From a checkpoint of a small mixture-of-experts model trained on Wikipedia.
Size: 9 layers, width 512, vocabulary 50257, 132M parameters.
Training: a variant of SOAP for the experts, 3775 steps.
Below are experts of layer 2 (counted from 0) of a mixture-of-experts language model. Rows are named router (the router's row for the expert), gate (a neuron's input weights, with its number), up (a neuron's input weights, with its number) and show model dimensions 64-127. Each number is 128 + 32 x the weight over its row's rms, rounded and kept within 0 to 255. Numbers have three digits each.
After each expert's rows: "comes after" lists some tokens at least twice as common just before its tokens as in all text. This comes from a sample of Wikipedia text that the model never trained on. Tokens count by the router's weight.

# expert 29
router:117124095141101109124169081119065087149076154099162154144114120137071122146129085201134136130090185105143147141110177179113130114132120136070132138117150171130126147093084106114173105170125197
gate0:133195186148152140110094099152144170100218097133142090157178110067174107114131144153134114136174122110129104187210145077183154063083141089114127143091094144135103137157098131100132159143107138
up0:158120150146094088141135086189154137133144147181161127095145046195080144154151079122126154121125120103091134101120140135116101092107168100143139175058125157111127074128137138112112182153185147
comes after: ",", ".", " is", " that", ")", " However"

# expert 28
router:102056130153098127069138098187079124095069145151156136153159124086112157152104103148138076088081110099161125136152120152110157155080132165146108144157132205122115165108081113132163114110185163
gate0:125098072125096108151138155105033142148120145093116171144098154205101099131111130160117093123144168182095063163161125180142105183135151179113132118168106078118139106090156148158100143183158083
up0:155136154113124114143093127085144146124072092136199158147129123084080173114176105129115159112193153134113095107086136107151106120073121178088109135159119108129183103126155074146112135132122133
comes after: " ", "-", " (", "|", "″W", "″E"

# expert 9
router:155125135156161115111110095085104146160134090099062146079115095097135127171099157135130090157180140108133096205186082181179137176140133101121111098170108118069077204153089109153146178113120084
gate0:132114134131129112137084163120127179091109165213135126083138114109107139131106108130163078154188170166120131140135118175106108108121152131160178121071097131105108229161155146130138172128159108
up0:119124114131095119137102148156151131091115155167138137095134107101114110141111115137146088161188157149155118106137116173104083143113134136150155144095140123133078229158156174123158173155125085
comes after: " |", " ", "1", "2", "3", "6"

# expert 33
router:107118106093097049172110139189142125176062149117156100098099128147070116104090086156131115159153101157136167089160184096091123105122132128112075153155112122106150129139071083145095125128174093
gate0:144147119182146082099119085118088097110106178164148097098078147113116184137121147133142149149194148104145118133090109115108129066123173218097109045111096089139140137137095141141128131121135121
up0:170185133150160168095120126141080160119116124180098134109121124158111112141084226098174122154151159095128179144126149173146157082095176102121078050125109108161124157151117135130075120135158125
comes after: " |\n", "0", ")", "1", "2", "3"

# expert 8
router:106145162152124105047180151173115109142084117153166120136176082088073066164096093142114118064123136107161122166126113160133201132091170154143101193179175175117125163092068121171145061135172178
gate0:157144093105138124125108093124149166125138162131180123165184096176066093131114118185117160086154086086055148087198175164154156196160077148134110144123156141139214146127106016112120093136128141
up0:167165141147134140110121164159129084132150095085076148086074099114089129147083142124112108098128136141134083104104061104118101110136139183152173085160181154108102170139168155092119154152109193
comes after: " ", ".", "–", " that", " where", "\""

# expert 36
router:143107151146137066140107108102076104162147087148175127083078123159109094152090070154059144038137112116120203124113155169084129124097086144117104129148107164163114144097148146192162063098095114
gate0:133113116155098180115125115143099185129124138084149135160134163097147128113102141194107113140126125062131128124138149163094155147116110126108167163147112145060175081172132123140153145159164153
up0:120128139111176072107125133097147100167152114200114120113134113118086135126155121074155147120100098158094145166151077090166121111129228133175102100117121113159099143120083099128116066091094133
comes after: " ", "–", " (", "20", "/", "°"

# expert 34
router:075149116165125123048150114192169149111168186087131138135154114081156168116167116103158099122118162131174085100090178089106171112114170155122107120151160216106136137110128144142135131109150152
gate0:158150109147138178089131148184195062118187143171116152167131141125112120129104120026120178146142128165125162165120125103121158115149159149188085165119131135156136115166119127155098096109173150
up0:131121084155107085136130211161159123110140073131165126137196119133111158156108148157148118139165107119204093163180157084140127155090154061132197141121125165101095130118131139143116177111099060
comes after: " the", " a", " his", "'s", "==", " their"

# expert 0
router:133136088124166143187125110107126163164148151085178134124158135129103155092158068119134135114131122149125169182182136108086122153170158144170122134084137164096150147132133117138060153136119088
gate0:133166111134118045113168133117085137136080116124152043098108121150191152165192155138088156102083153115128157126141139112190110167164049105141088128171077147152131114148126182161142142171077128
up0:102154076148142108118159102123138123093063106086141066123083146131182116199159113131117107091063110153083140117136116136099138146165101088115095100129136150085159121124121154118118134179094128
comes after: "\n", ")\n", ".\n\n", ".\n", "\n\n", " |\n"

# expert 26
router:079147143118089092160148077175145195136115128191117111054140095155127161125085077141069070151103097195122196212116137189122142123172103117128107153086115124146198133064074126181132143129065098
gate0:102115125106135140133100141137124146169185119158152164131164151136091124120102157135201090175160151111047104101098082114090154097118123163138125164128181155155128181112151167107109133117107114
up0:103107124133178141122095130155108161108088118123149170134125139146144115089082137164174131181118161130058088122128070097129108106134123173148144162132173162109117174131142169142121105133123100
comes after: " the", " a", " an", " and", " =\n\n", "'s"

# expert 35
router:096154129136093115086142098154130183096090113193136126097147134093109131167094122173059107081144150132136093133171126110133158163078159171077127112172101202114167163081154117123132134141132151
gate0:111139092112146123129105100074192154164083167113076059106096193175089161081084147158135057109120092118092180168167113068169144041100089068072109168117134139186107130155168166075099105126094146
up0:161190154086118191147125178146054117116142096105158169137116110065121147195180078119110162149183131119144074072096157199118151173119193176194158118084131136072128120085119094175144158126124125
comes after: " the", " a", " The", "'s", "-", " his"

# expert 31
router:135195044164130104129112173092089140147163128115162136103158078101111120160120116151105149088082112127189117098147165173147106149082152079085128119087150158124104093155106129118131135105177137
gate0:172139166075131087140138098097133138165120182144062127141151175107166120136109130118124145136120112120091090128095159134109166125131076196092123091152149092147108156160094115153175226099151100
up0:107111134081125127160153106109098091104151188091129101133086149110156140163126106193145148147119118081138097117124143087073161131183098173117123110167070155105163148136091102112171121091127126
comes after: "20", "19", " ", "18", ".", "–"

# expert 39
router:099120150173170157098103125109116139165073101184118098093126139114117117129141085119148113153097096143172119106108155148117114128098111152120148138091156112156096134112154097148055168138127143
gate0:106173101106121172108119120114155153169092171141138117125143166042136111102151061164143223124125143140133150105139195125064093158105103101079091084132061136098162174166212106089141124132085099
up0:120172162139083117162096149147089129114217149108133108140108135141144132165150172117144065123119090165134093152155156103171143124089135152112111120192166135188152159132131084120099166099123103
comes after: " was", " to", " and", " he", " were", " is"